From a checkpoint of a small mixture-of-experts model trained on Wikipedia: 42.3M parameters, 4 picks a token.
Below are experts of layer 2 (counted from 0) of a mixture-of-experts language model. Rows are named router (the router's row for the expert), gate (a neuron's input weights, with its number), up (a neuron's input weights, with its number) and show model dimensions 0-223. Each number is 50 + 10 x the weight over its row's rms, rounded and kept within 0 to 99.
Before each expert's rows: a language model's description of what the expert responds to; "gets" lists some tokens that make up at least twice as much of what it gets as of all text. This comes from a sample of Wikipedia text that the model never trained on. Tokens count by the router's weight.

# expert 42
Description: Line breaks, paragraph breaks and heading equals signs, infobox labels like Personal information, Total, Location, and second marks in coordinates.
gets: "\n", "\n\n", "=", "°", "″", "The"
router:56 59 56 43 66 56 49 50 26 97 53 51 42 38 59 54 45 58 60 40 61 49 52 46 57 57 50 40 61 36 41 38 49 47 70 36 47 30 56 48 61 46 50 58 57 60 43 54 51 54 59 47 55 40 63 52 41 58 47 59 53 54 58 54 50 34 44 43 48 38 48 44 57 45 51 39 40 67 48 41 52 47 40 55 47 61 71 63 35 47 47 62 54 48 50 76 38 46 44 40 37 50 55 46 63 59 54 31 49 54 41 66 25 43 43 52 51 56 58 45 45 51 47 50 47 46 41 49 43 50 54 52 46 55 43 32 55 57 52 78 42 69 38 62 35 58 40 50 50 40 50 44 58 64 57 49 63 40 50 43 43 48 56 47 41 60 59 35 60 40 55 52 35 63 46 46 51 32 30 44 55 37 38 37 50 46 28 63 34 65 37 48 35 44 48 53 37 54 54 52 63 59 48 66 53 59 57 52 48 37 53 46 56 60 32 44 62 54 38 33 41 45 47 35
gate0:43 79 51 47 55 50 55 48 26 44 58 60 43 50 47 66 44 46 45 47 45 55 64 50 46 38 52 37 72 56 45 61 37 56 39 41 58 32 56 49 40 62 46 47 55 38 46 42 40 67 56 52 43 56 39 49 36 74 68 47 53 52 61 33 53 63 55 57 43 42 48 55 55 59 45 61 58 64 38 43 50 43 34 51 36 61 53 35 66 38 55 50 54 58 37 55 67 53 60 38 36 58 58 50 37 40 39 46 51 42 33 54 39 44 43 57 52 74 50 56 40 42 28 42 40 62 51 45 49 59 48 45 45 63 60 47 61 55 30 53 54 34 42 58 54 80 46 46 70 71 72 64 47 53 54 51 50 39 54 63 38 46 47 34 38 44 53 47 53 47 29 43 57 51 37 49 48 54 67 44 55 25 44 44 48 42 49 31 63 56 38 45 45 57 47 51 44 36 57 53 63 60 56 49 39 47 51 59 33 29 48 59 46 54 45 58 51 53 47 48 47 55 51 41
up0:55 58 38 50 51 49 44 53 52 45 43 58 45 40 57 67 47 48 55 28 56 30 51 59 64 57 42 45 67 50 60 53 39 50 59 44 50 30 51 41 49 45 54 48 47 46 54 66 47 62 73 62 37 23 52 52 41 54 65 52 48 46 65 48 32 64 46 64 44 68 43 55 46 49 39 55 40 59 53 62 55 67 42 44 51 44 39 39 50 40 55 49 64 42 53 62 50 56 44 51 42 51 43 44 72 58 59 41 40 55 48 35 49 58 78 35 58 45 48 42 41 66 59 44 58 44 50 59 29 35 49 34 57 50 48 40 39 57 38 76 53 50 58 28 47 71 36 61 50 43 54 57 51 46 46 38 49 51 69 39 52 56 51 30 51 55 53 36 43 46 42 53 49 48 34 57 34 36 39 35 34 36 26 45 52 46 47 37 32 61 50 69 46 39 57 27 49 67 41 65 45 63 58 52 46 46 42 39 59 45 43 44 51 47 53 52 48 60 53 56 39 52 51 53
gate1:45 53 67 37 61 62 50 49 44 47 62 42 59 60 62 43 48 33 67 40 46 39 54 60 44 56 36 40 31 52 44 38 45 47 64 45 60 52 68 44 47 47 60 57 66 34 58 39 48 49 38 60 43 51 70 71 56 50 39 53 67 37 27 26 47 48 52 70 39 56 52 43 47 39 37 53 50 52 46 45 49 74 64 54 39 56 48 44 53 46 41 49 61 61 59 55 43 41 38 37 48 41 57 43 47 54 32 56 44 48 49 53 41 40 42 22 47 48 39 42 56 67 45 59 58 46 45 49 48 66 48 47 46 59 65 26 50 50 30 63 57 50 47 63 46 49 63 46 49 58 56 54 48 49 61 44 40 30 45 38 42 46 31 42 56 49 36 47 69 42 50 55 41 64 44 46 51 62 42 49 56 55 54 71 53 61 54 57 49 57 56 68 63 55 58 84 37 42 38 56 44 52 59 71 48 48 56 47 44 62 50 50 39 39 68 57 53 47 56 48 44 60 53 49
up1:41 50 60 64 50 50 34 51 59 45 43 53 51 43 61 62 54 48 50 42 57 35 39 47 46 45 42 69 40 72 60 69 49 50 29 52 53 60 40 35 55 41 42 55 34 39 47 53 37 39 62 46 49 46 39 50 39 52 60 38 47 47 52 57 52 54 61 52 44 63 55 42 55 54 31 44 50 46 48 47 29 48 31 38 42 47 59 54 46 66 45 46 55 35 51 32 72 73 61 44 49 59 41 54 56 51 49 45 57 36 38 50 66 56 72 56 51 46 47 54 62 45 61 63 53 32 48 49 47 31 51 42 59 45 45 68 63 65 60 45 38 53 43 43 43 49 65 45 58 66 64 58 24 36 53 59 49 46 51 51 38 65 48 32 53 45 48 60 35 46 43 67 52 41 53 42 51 42 59 51 51 37 51 43 48 69 49 41 47 51 49 57 32 37 48 37 49 50 59 28 17 41 44 51 47 40 43 49 41 34 61 46 44 37 59 52 55 37 66 62 36 54 48 67
gate2:64 55 40 53 66 40 48 54 42 51 63 57 58 44 55 53 62 38 54 40 50 48 47 54 50 55 53 48 46 41 37 64 41 44 47 35 50 38 49 41 76 61 57 60 52 68 45 31 37 55 44 53 72 65 64 53 51 43 41 62 54 57 48 42 58 41 35 46 40 42 46 43 57 53 45 52 49 54 52 60 30 42 50 49 62 47 37 52 55 49 51 54 40 58 46 66 43 38 44 57 69 40 54 54 49 29 57 39 41 47 56 50 49 37 61 42 78 80 53 55 62 66 51 49 52 49 28 64 35 60 61 49 55 55 48 39 48 50 43 48 61 60 50 44 58 65 49 53 27 63 50 59 36 44 62 23 42 55 67 61 49 38 44 44 55 53 56 58 51 43 45 56 39 48 25 42 49 54 25 63 26 58 49 55 71 51 46 54 40 71 60 51 38 44 50 39 46 56 57 60 53 61 56 62 32 41 61 53 43 45 45 43 50 46 35 51 52 44 44 52 43 41 36 42
up2:41 61 69 66 39 49 55 53 54 36 50 49 51 52 49 62 45 62 47 56 53 44 48 38 67 61 40 38 51 28 52 50 53 69 52 47 48 41 44 49 55 45 61 51 46 47 54 56 57 43 52 44 52 53 61 51 33 48 69 64 53 46 59 33 56 43 59 59 54 56 39 62 56 60 45 45 49 52 60 42 51 35 43 52 41 45 48 32 44 65 56 59 46 53 51 34 72 31 43 43 42 39 57 24 41 60 55 53 50 31 50 47 56 45 70 74 43 62 53 37 51 47 51 62 45 42 41 53 59 63 47 62 54 49 51 38 55 60 55 51 51 42 66 51 58 51 51 49 50 45 55 47 58 53 57 37 61 55 58 56 56 63 44 36 42 45 49 64 34 86 42 48 50 43 45 43 54 44 40 25 57 53 37 39 38 40 42 58 68 58 50 58 39 69 58 35 53 63 59 52 38 35 63 44 21 59 46 62 37 43 63 58 42 43 47 55 56 48 30 45 45 52 36 77
gate3:50 58 57 35 56 62 40 32 48 78 59 45 37 45 49 55 60 36 61 49 43 49 37 76 46 35 31 50 38 43 48 44 39 38 52 41 55 58 59 51 48 44 52 62 37 50 48 53 61 62 47 54 44 47 55 46 44 43 56 48 45 21 48 41 51 50 42 58 40 44 50 37 43 46 61 42 51 44 59 40 41 49 56 54 50 56 57 50 40 38 57 57 36 51 49 49 45 47 48 51 54 43 37 49 39 60 69 43 55 37 25 50 45 29 38 36 55 59 44 45 60 60 51 57 55 51 52 51 44 42 52 51 49 54 53 50 53 59 35 58 40 49 56 37 48 59 28 46 43 33 67 45 51 43 28 54 66 47 29 62 46 51 52 62 55 59 50 38 31 44 39 59 49 53 42 48 54 49 49 42 47 43 49 36 27 30 29 46 32 64 46 40 50 30 65 45 38 60 72 46 61 61 37 72 50 65 45 62 61 40 40 27 49 66 51 53 43 41 53 45 57 45 62 40
up3:47 48 57 51 56 47 47 42 61 24 40 52 36 56 55 38 50 64 55 36 59 44 76 53 57 43 49 81 39 42 52 64 43 44 52 49 56 38 64 45 51 47 21 46 57 67 48 34 50 48 40 46 47 48 56 63 31 48 58 51 60 57 53 59 59 45 44 48 54 72 39 52 56 30 50 43 50 48 58 63 57 70 44 39 51 33 67 53 40 56 52 38 68 39 41 42 47 51 48 44 58 56 40 42 57 47 27 46 44 50 59 54 67 63 49 43 52 42 28 39 47 61 39 73 49 39 49 44 49 29 46 40 50 59 60 41 43 38 43 42 61 60 48 55 53 36 45 48 39 49 53 56 41 47 59 52 39 49 56 59 49 54 48 32 41 61 43 48 63 52 64 68 57 55 42 61 62 53 43 49 74 48 45 49 50 39 55 47 45 43 30 53 52 63 27 54 53 52 49 47 55 26 52 40 66 43 47 50 61 37 64 55 61 46 61 45 44 63 52 63 58 44 48 68

# expert 35
Description: Equals signs and line breaks in wiki section headings such as == Career ==, and infobox labels like Scientific, Total.
gets: "=", "\n", "\n\n", " =", "The", " career"
router:58 55 50 43 57 57 61 51 35 72 45 48 30 49 52 49 30 49 61 35 53 43 42 54 66 63 50 48 50 42 37 30 45 48 53 32 48 50 56 53 62 53 45 54 44 52 46 55 57 47 57 26 36 52 52 34 41 57 51 69 66 53 58 44 59 46 56 40 53 44 46 48 56 45 64 38 43 48 40 29 41 64 48 50 43 55 71 57 43 33 49 59 56 49 51 66 43 50 57 54 31 57 58 46 67 51 47 36 67 38 44 44 40 44 44 37 38 64 47 51 53 44 63 59 43 41 33 49 48 53 70 40 46 58 48 47 50 50 36 70 30 54 39 54 53 45 45 71 61 51 43 49 54 57 60 48 56 44 52 25 47 38 52 44 30 53 56 47 53 29 65 56 40 64 52 52 47 45 31 45 51 54 46 50 51 55 47 66 38 72 49 50 41 40 34 42 46 57 60 45 47 63 47 69 58 42 57 53 46 27 72 43 49 69 30 46 61 43 48 37 56 53 44 27
gate0:51 48 60 48 53 51 32 39 45 48 64 49 60 41 67 33 47 34 39 55 41 45 49 50 37 58 48 37 51 45 29 43 42 52 41 48 50 39 43 52 48 51 45 62 71 40 55 48 57 51 52 60 40 52 61 75 62 57 60 54 46 51 64 53 46 62 61 49 50 55 60 42 51 43 54 49 52 40 58 39 62 67 52 47 52 63 49 50 36 62 46 51 63 49 61 62 31 34 55 53 60 53 62 53 41 63 55 34 41 30 37 38 51 63 38 48 47 58 46 42 48 39 72 60 50 62 54 27 43 61 57 43 52 51 47 41 49 41 44 73 73 42 49 33 37 65 37 68 45 43 44 49 35 54 58 51 40 47 55 63 55 32 54 53 47 47 47 63 75 61 50 64 52 69 46 39 55 62 50 36 44 51 69 80 37 56 56 56 44 47 51 39 46 34 35 42 47 44 48 42 38 43 53 71 59 46 50 49 70 53 64 39 56 59 57 51 54 47 53 39 47 64 56 59
up0:42 54 50 32 38 46 30 37 62 53 51 35 53 53 54 51 45 49 59 20 42 48 52 51 44 50 50 65 43 44 47 27 55 43 42 38 48 48 54 56 54 39 44 71 56 50 46 47 64 46 59 67 62 49 64 40 44 51 39 69 71 40 45 64 46 30 29 49 50 48 38 36 50 49 66 47 55 38 34 50 50 53 37 61 75 37 56 63 59 66 47 62 30 59 46 51 67 64 50 47 49 69 45 65 38 44 60 38 46 47 54 46 44 58 53 65 56 50 49 52 56 55 57 48 57 40 44 43 34 33 56 60 55 29 38 45 55 38 62 48 61 50 45 54 23 47 40 52 43 56 51 45 43 50 44 64 52 40 55 54 50 54 33 41 24 43 42 46 56 37 56 62 40 51 53 59 54 46 78 44 51 43 46 56 60 46 43 39 55 48 48 50 42 47 41 26 37 55 48 70 54 53 34 60 54 52 56 41 43 45 56 57 59 56 54 58 51 54 49 38 34 33 50 53
gate1:52 42 55 48 49 53 71 56 42 59 49 42 68 60 52 49 56 49 37 54 64 35 41 53 47 70 57 38 53 52 60 41 45 36 61 42 63 52 48 54 62 40 63 43 46 43 76 55 59 50 45 48 65 50 59 39 49 47 43 60 37 51 50 49 48 47 36 50 49 54 42 60 49 69 44 38 42 62 50 44 45 37 70 53 79 24 57 42 53 53 52 41 66 41 51 54 32 49 55 45 32 49 58 47 63 39 65 49 44 68 60 53 58 26 46 30 63 49 51 54 41 43 32 56 47 56 50 50 41 45 50 34 57 50 64 57 50 50 26 51 55 53 48 56 62 48 46 47 47 50 53 51 22 47 50 56 74 73 65 30 60 35 40 45 54 43 49 50 50 48 58 63 44 63 37 51 45 49 50 64 56 48 39 27 31 49 40 63 42 54 41 61 40 52 48 47 50 62 59 55 40 48 58 28 42 66 49 62 45 42 34 50 49 57 39 47 54 37 48 54 41 45 47 62
up1:52 41 54 64 49 42 44 48 58 57 47 65 56 44 45 32 38 58 51 71 58 60 62 42 59 58 48 70 53 48 55 39 42 38 47 71 58 59 63 41 55 63 49 61 52 42 58 43 58 59 54 56 59 37 61 49 40 54 35 43 49 42 50 51 58 63 42 54 53 36 49 46 53 53 36 55 48 41 67 59 59 56 76 45 64 70 45 54 39 58 50 46 50 39 61 54 59 71 54 47 59 41 52 58 71 51 38 50 39 42 58 51 49 33 58 69 43 53 52 62 29 59 54 49 42 59 53 40 38 55 50 41 42 45 57 64 37 36 57 59 55 68 54 62 51 50 52 45 60 43 48 47 62 39 46 51 72 60 37 68 45 41 65 43 49 67 32 56 54 60 54 70 38 50 38 58 49 50 44 49 40 52 64 38 55 45 43 60 36 45 29 58 43 55 60 43 58 60 38 50 56 65 40 47 40 51 69 46 51 71 54 33 58 36 48 55 47 25 25 64 47 42 59 52
gate2:50 56 53 47 52 64 62 45 57 54 67 53 56 57 43 55 46 51 45 41 51 36 53 67 61 61 47 66 35 64 44 32 42 44 49 54 49 35 61 52 34 59 44 52 53 39 53 46 47 48 50 30 55 57 48 36 49 53 35 49 64 40 53 60 46 74 52 56 58 49 53 41 67 36 47 47 43 60 39 47 41 64 57 52 30 48 60 41 62 44 59 48 31 64 42 61 56 40 58 36 33 57 50 45 90 60 64 51 71 51 76 44 60 61 46 36 59 60 36 46 58 46 62 52 59 38 51 68 52 47 47 52 55 59 60 54 60 49 71 54 53 50 60 55 52 36 46 55 50 53 49 45 70 35 61 63 68 56 49 55 44 68 34 54 62 43 45 71 53 39 43 67 40 58 39 53 46 47 45 56 45 56 77 51 44 52 52 62 60 52 70 62 40 51 55 33 51 65 54 51 54 56 44 49 40 47 38 42 33 53 59 43 65 48 36 45 57 58 52 44 36 50 48 52
up2:47 49 39 64 45 55 50 32 54 51 68 63 46 59 42 57 46 75 47 45 55 54 49 29 57 65 50 62 44 38 46 44 64 39 49 53 56 41 49 52 53 54 64 54 48 56 52 47 55 58 64 48 60 59 68 62 32 57 41 70 46 62 26 48 44 45 53 63 56 49 55 51 61 34 48 63 58 63 53 54 42 52 34 46 51 53 56 38 48 55 63 56 40 52 52 54 56 34 45 56 59 63 44 55 49 47 60 59 44 62 40 52 63 45 39 34 44 36 52 58 63 42 30 54 56 55 36 56 59 39 50 58 76 43 44 52 75 44 60 43 50 48 45 45 31 33 64 64 58 51 52 49 38 63 42 65 55 45 38 55 49 58 61 63 52 50 51 52 69 46 67 48 44 43 40 40 56 55 39 62 51 53 49 52 52 63 45 31 46 59 62 42 46 58 47 60 65 72 59 55 71 42 36 60 30 42 23 54 31 57 43 56 54 41 57 43 56 69 59 39 41 58 62 43
gate3:47 54 40 69 57 62 56 50 55 58 51 50 39 57 44 55 59 50 53 28 56 34 50 46 55 57 51 47 62 49 51 47 45 58 69 43 45 56 56 42 57 56 57 51 51 53 65 48 28 47 50 52 50 56 60 46 59 44 39 53 43 44 74 40 40 76 46 56 45 32 45 37 39 58 47 62 51 48 62 47 55 66 35 55 64 60 48 45 54 40 56 49 58 45 67 77 36 42 39 52 56 47 57 59 53 47 28 49 52 63 50 39 49 62 42 64 54 50 43 44 39 53 35 39 66 50 39 33 55 54 52 22 52 31 45 49 45 51 42 39 54 71 41 48 31 52 37 54 61 53 55 42 49 76 49 32 49 48 40 44 49 60 51 51 42 63 45 53 44 44 53 63 47 64 55 70 61 51 62 50 39 52 56 53 71 46 43 57 60 47 38 60 68 29 58 52 45 52 62 38 39 63 47 38 49 52 40 73 38 62 48 67 45 64 42 46 64 41 51 46 53 40 29 48
up3:49 35 41 61 54 36 64 45 47 64 52 35 60 28 54 60 34 55 60 34 39 71 21 56 43 59 52 52 61 55 44 60 72 52 53 49 52 51 33 33 54 55 50 75 50 55 54 44 41 53 57 55 65 48 47 48 58 24 53 17 29 53 48 45 61 25 59 63 48 40 57 51 70 43 38 30 42 57 52 50 40 53 57 53 40 29 55 45 37 55 50 48 40 69 46 43 52 48 64 48 60 34 64 50 62 52 53 40 44 30 46 43 45 60 62 56 38 41 30 43 51 57 48 45 47 51 49 54 43 62 60 59 52 55 46 50 49 61 42 73 49 47 34 53 53 61 47 49 54 51 48 51 54 49 33 39 46 64 50 46 39 42 53 38 48 49 52 28 47 51 50 33 34 42 47 51 47 41 43 57 52 44 48 42 40 64 42 52 49 49 52 55 55 65 42 68 53 34 53 52 51 54 61 59 42 42 49 49 53 48 48 51 56 24 55 65 48 40 37 45 47 55 45 57

# expert 55
Description: Colons in infobox field lists and words opening subordinate clauses, such as that, which, who, where, when, There.
gets: ":", " that", ";", " which", " who", " in"
router:45 53 59 56 60 60 53 49 55 48 60 56 48 42 58 67 40 63 42 37 65 36 42 46 64 53 43 57 59 56 37 34 31 70 67 48 50 44 49 45 65 29 57 56 43 60 74 46 54 51 47 57 46 41 50 39 39 46 69 45 67 55 58 57 54 65 55 52 68 60 47 50 63 41 53 40 41 49 42 35 37 41 66 56 57 56 49 59 54 35 64 58 58 61 34 53 67 50 57 49 51 43 40 46 51 76 57 49 46 55 33 48 43 41 37 57 44 44 50 52 47 65 47 53 35 63 41 49 42 55 71 47 36 69 52 57 46 55 61 45 62 68 50 50 33 53 47 64 53 54 53 56 51 48 55 40 50 43 31 45 35 58 53 44 42 54 54 54 61 31 56 45 56 51 36 78 52 52 32 56 70 33 51 66 45 41 37 57 43 59 36 52 49 39 35 38 61 31 49 51 58 43 45 43 40 58 42 36 56 48 54 49 74 53 56 37 40 60 53 48 41 40 52 32
gate0:44 44 43 57 59 43 28 62 37 60 67 55 30 40 52 55 60 48 47 47 56 53 43 53 48 59 51 59 53 66 40 66 47 53 45 60 47 57 45 55 51 45 41 37 61 55 42 58 42 49 34 26 66 70 53 33 68 47 47 52 53 45 37 51 55 47 61 61 57 65 56 44 50 50 56 56 56 39 58 39 52 34 45 49 46 35 47 33 52 38 82 52 68 26 31 60 22 37 52 60 36 46 52 54 70 46 37 55 52 47 54 48 45 56 49 43 41 52 46 59 64 64 46 51 56 50 44 51 66 61 50 52 51 35 71 47 64 65 61 51 70 43 46 41 57 61 50 38 52 51 50 36 53 37 32 49 52 67 58 31 46 61 58 23 44 52 49 40 61 43 48 57 64 43 49 57 51 58 45 48 43 47 44 37 54 39 53 59 42 42 60 35 61 44 60 50 36 38 57 65 47 61 55 57 37 59 67 55 58 41 61 53 50 50 46 60 54 51 46 61 57 54 35 47
up0:50 48 52 51 52 52 42 53 69 48 48 55 36 43 50 48 73 56 56 70 37 54 77 72 42 34 59 51 49 45 57 41 29 49 50 49 38 42 47 49 42 48 52 29 40 49 37 59 34 38 59 44 58 52 42 65 66 53 63 54 78 49 50 54 48 58 41 38 51 47 59 26 49 52 47 59 53 54 50 48 58 29 66 54 64 61 43 58 40 54 50 51 38 37 64 52 56 43 49 67 53 44 40 43 49 53 47 28 56 60 38 32 51 61 37 36 51 43 56 67 65 42 45 43 58 34 38 45 64 47 48 29 56 64 43 21 48 46 44 60 34 42 53 38 32 55 50 54 58 54 50 58 51 43 54 57 51 40 53 39 28 61 40 53 65 59 59 38 62 45 42 46 52 46 51 69 51 48 76 44 45 46 38 40 44 48 40 44 39 26 47 44 47 42 53 29 60 33 48 54 52 59 60 46 58 54 53 52 47 48 41 46 56 49 44 48 59 56 62 52 45 47 61 47
gate1:39 59 37 62 49 54 64 47 55 67 37 44 54 39 51 35 37 52 38 40 64 62 56 43 59 62 49 46 53 66 52 40 48 43 74 56 63 49 50 50 53 40 58 50 45 61 49 49 62 46 52 51 49 55 41 26 54 34 33 44 49 61 40 39 57 26 51 57 63 32 54 39 52 61 77 56 58 52 77 53 56 39 39 34 33 43 62 51 56 49 60 43 66 69 45 62 44 47 32 33 55 55 41 36 51 58 38 36 53 31 75 51 41 34 42 47 55 58 45 54 73 51 51 56 48 49 45 55 48 56 59 60 45 65 63 38 50 55 46 51 46 32 36 58 45 54 53 51 62 41 61 30 59 45 47 42 39 53 55 56 37 35 43 39 38 45 58 58 54 37 57 44 68 50 59 51 47 50 49 60 62 42 52 41 56 49 49 55 51 57 49 37 71 59 46 42 59 37 43 58 54 57 46 48 63 61 54 57 38 43 63 53 53 59 37 57 40 47 44 51 39 37 67 58
up1:47 54 57 70 31 57 37 35 53 59 50 37 33 39 41 56 53 55 53 41 60 53 39 76 28 47 45 50 48 50 47 44 47 52 52 54 48 66 54 46 45 53 62 64 46 41 35 46 51 46 67 60 47 45 38 40 47 43 66 53 67 71 57 58 51 46 50 57 54 72 61 39 45 44 56 50 52 48 42 45 43 48 51 76 48 62 50 47 54 37 50 53 56 53 53 54 61 55 52 46 68 53 59 60 33 66 52 68 38 71 50 60 56 47 57 26 25 47 27 56 48 41 54 50 46 44 45 56 22 55 48 57 47 35 39 48 43 41 38 55 57 51 60 50 53 14 71 42 50 46 44 43 53 55 52 44 40 39 57 66 53 62 47 52 24 47 48 45 33 52 34 53 56 49 52 67 44 57 43 59 44 67 49 51 48 45 49 52 52 52 40 49 41 66 62 56 50 66 58 42 52 62 58 62 57 56 62 43 59 49 55 54 68 48 50 49 52 52 56 33 34 46 45 39
gate2:58 40 29 47 43 52 64 49 69 57 62 46 60 47 60 44 55 67 46 41 66 58 53 40 40 49 51 44 62 40 48 50 44 44 41 48 57 40 44 56 54 63 43 43 59 48 31 50 40 57 48 59 39 45 68 54 39 36 66 49 43 58 41 39 53 39 42 65 48 31 31 45 51 50 38 33 38 57 57 44 51 56 57 64 42 37 57 46 52 38 56 51 48 50 47 41 26 47 37 50 53 43 61 43 33 44 50 46 51 43 30 38 38 42 55 54 32 51 47 46 43 60 58 44 45 55 49 58 40 60 51 53 47 52 57 44 43 49 47 44 62 58 36 53 65 35 61 51 42 41 60 42 60 25 52 41 49 48 60 49 54 54 27 73 29 45 41 50 54 56 53 63 44 57 25 62 58 33 37 63 47 61 61 72 50 60 46 45 43 45 29 54 38 56 56 66 55 50 43 27 49 56 24 49 47 35 60 53 42 50 33 70 57 59 59 50 59 49 39 56 37 34 48 46
up2:63 48 59 51 29 32 39 31 41 57 61 44 59 52 61 58 30 46 34 36 50 62 40 52 41 55 38 44 51 41 41 48 51 51 58 66 61 53 28 49 73 45 20 66 62 34 41 60 43 54 48 45 62 52 66 22 43 61 46 52 35 45 48 49 30 49 36 40 40 49 59 62 53 48 48 49 52 59 44 56 50 43 36 57 54 59 25 48 40 61 57 53 54 46 43 70 56 62 40 69 59 48 47 55 46 56 42 24 38 44 70 48 60 47 61 47 52 45 49 52 36 61 30 52 52 40 43 46 56 45 53 57 47 46 53 32 42 60 27 44 42 55 50 59 33 67 53 47 50 60 48 55 52 57 47 46 47 45 67 58 65 52 56 48 37 48 48 42 38 51 55 54 36 46 44 34 57 60 58 32 58 50 52 38 37 40 54 61 67 56 50 47 57 50 46 49 59 59 31 37 43 60 67 50 45 50 60 55 48 56 39 40 65 50 50 55 60 43 38 51 41 59 54 50
gate3:53 47 48 60 51 47 30 42 30 49 47 48 46 39 66 48 12 31 56 45 47 32 53 57 46 65 58 40 33 54 25 64 65 51 41 62 47 48 42 57 44 58 25 54 57 66 43 52 60 47 49 50 45 62 40 62 38 34 39 41 61 44 43 61 45 44 62 47 51 41 64 51 66 43 66 51 45 63 40 52 56 75 39 52 42 51 62 42 49 43 43 50 45 50 39 35 58 42 42 55 23 59 54 41 53 63 49 45 60 60 43 63 52 50 53 32 46 51 53 61 41 50 30 52 47 38 53 45 54 46 51 42 54 49 69 53 53 39 61 46 38 55 46 44 58 57 39 55 46 41 44 51 38 50 75 51 54 50 30 57 51 57 52 59 54 36 44 52 45 62 47 64 45 66 41 49 46 46 61 56 56 51 68 36 35 59 46 59 69 48 56 48 46 44 41 33 45 50 41 46 35 50 49 42 61 56 46 62 56 48 73 68 66 39 56 58 36 44 45 45 48 64 46 46
up3:48 46 44 32 58 59 59 32 47 33 62 66 61 53 56 36 46 46 53 44 59 45 44 47 34 59 39 48 50 53 58 43 49 54 50 57 53 44 39 50 43 40 56 46 44 48 69 53 39 37 49 40 52 43 44 50 64 50 41 44 44 50 53 44 69 53 55 39 51 74 36 31 62 48 61 54 30 63 51 37 47 50 29 52 21 62 55 44 44 55 58 50 53 50 34 46 49 47 43 40 66 50 51 45 46 68 43 44 60 28 52 59 60 63 79 39 52 69 35 59 46 50 41 46 56 49 56 41 48 49 53 59 29 64 62 42 56 42 40 62 42 47 36 67 35 56 50 43 30 53 52 44 46 53 51 54 53 44 58 27 36 53 63 35 64 48 51 33 54 37 52 43 44 51 59 41 38 52 56 52 67 49 46 62 46 52 52 54 44 43 57 30 59 48 46 51 41 40 58 72 56 54 51 52 43 53 41 49 57 52 79 29 45 28 61 63 55 41 54 37 55 63 46 46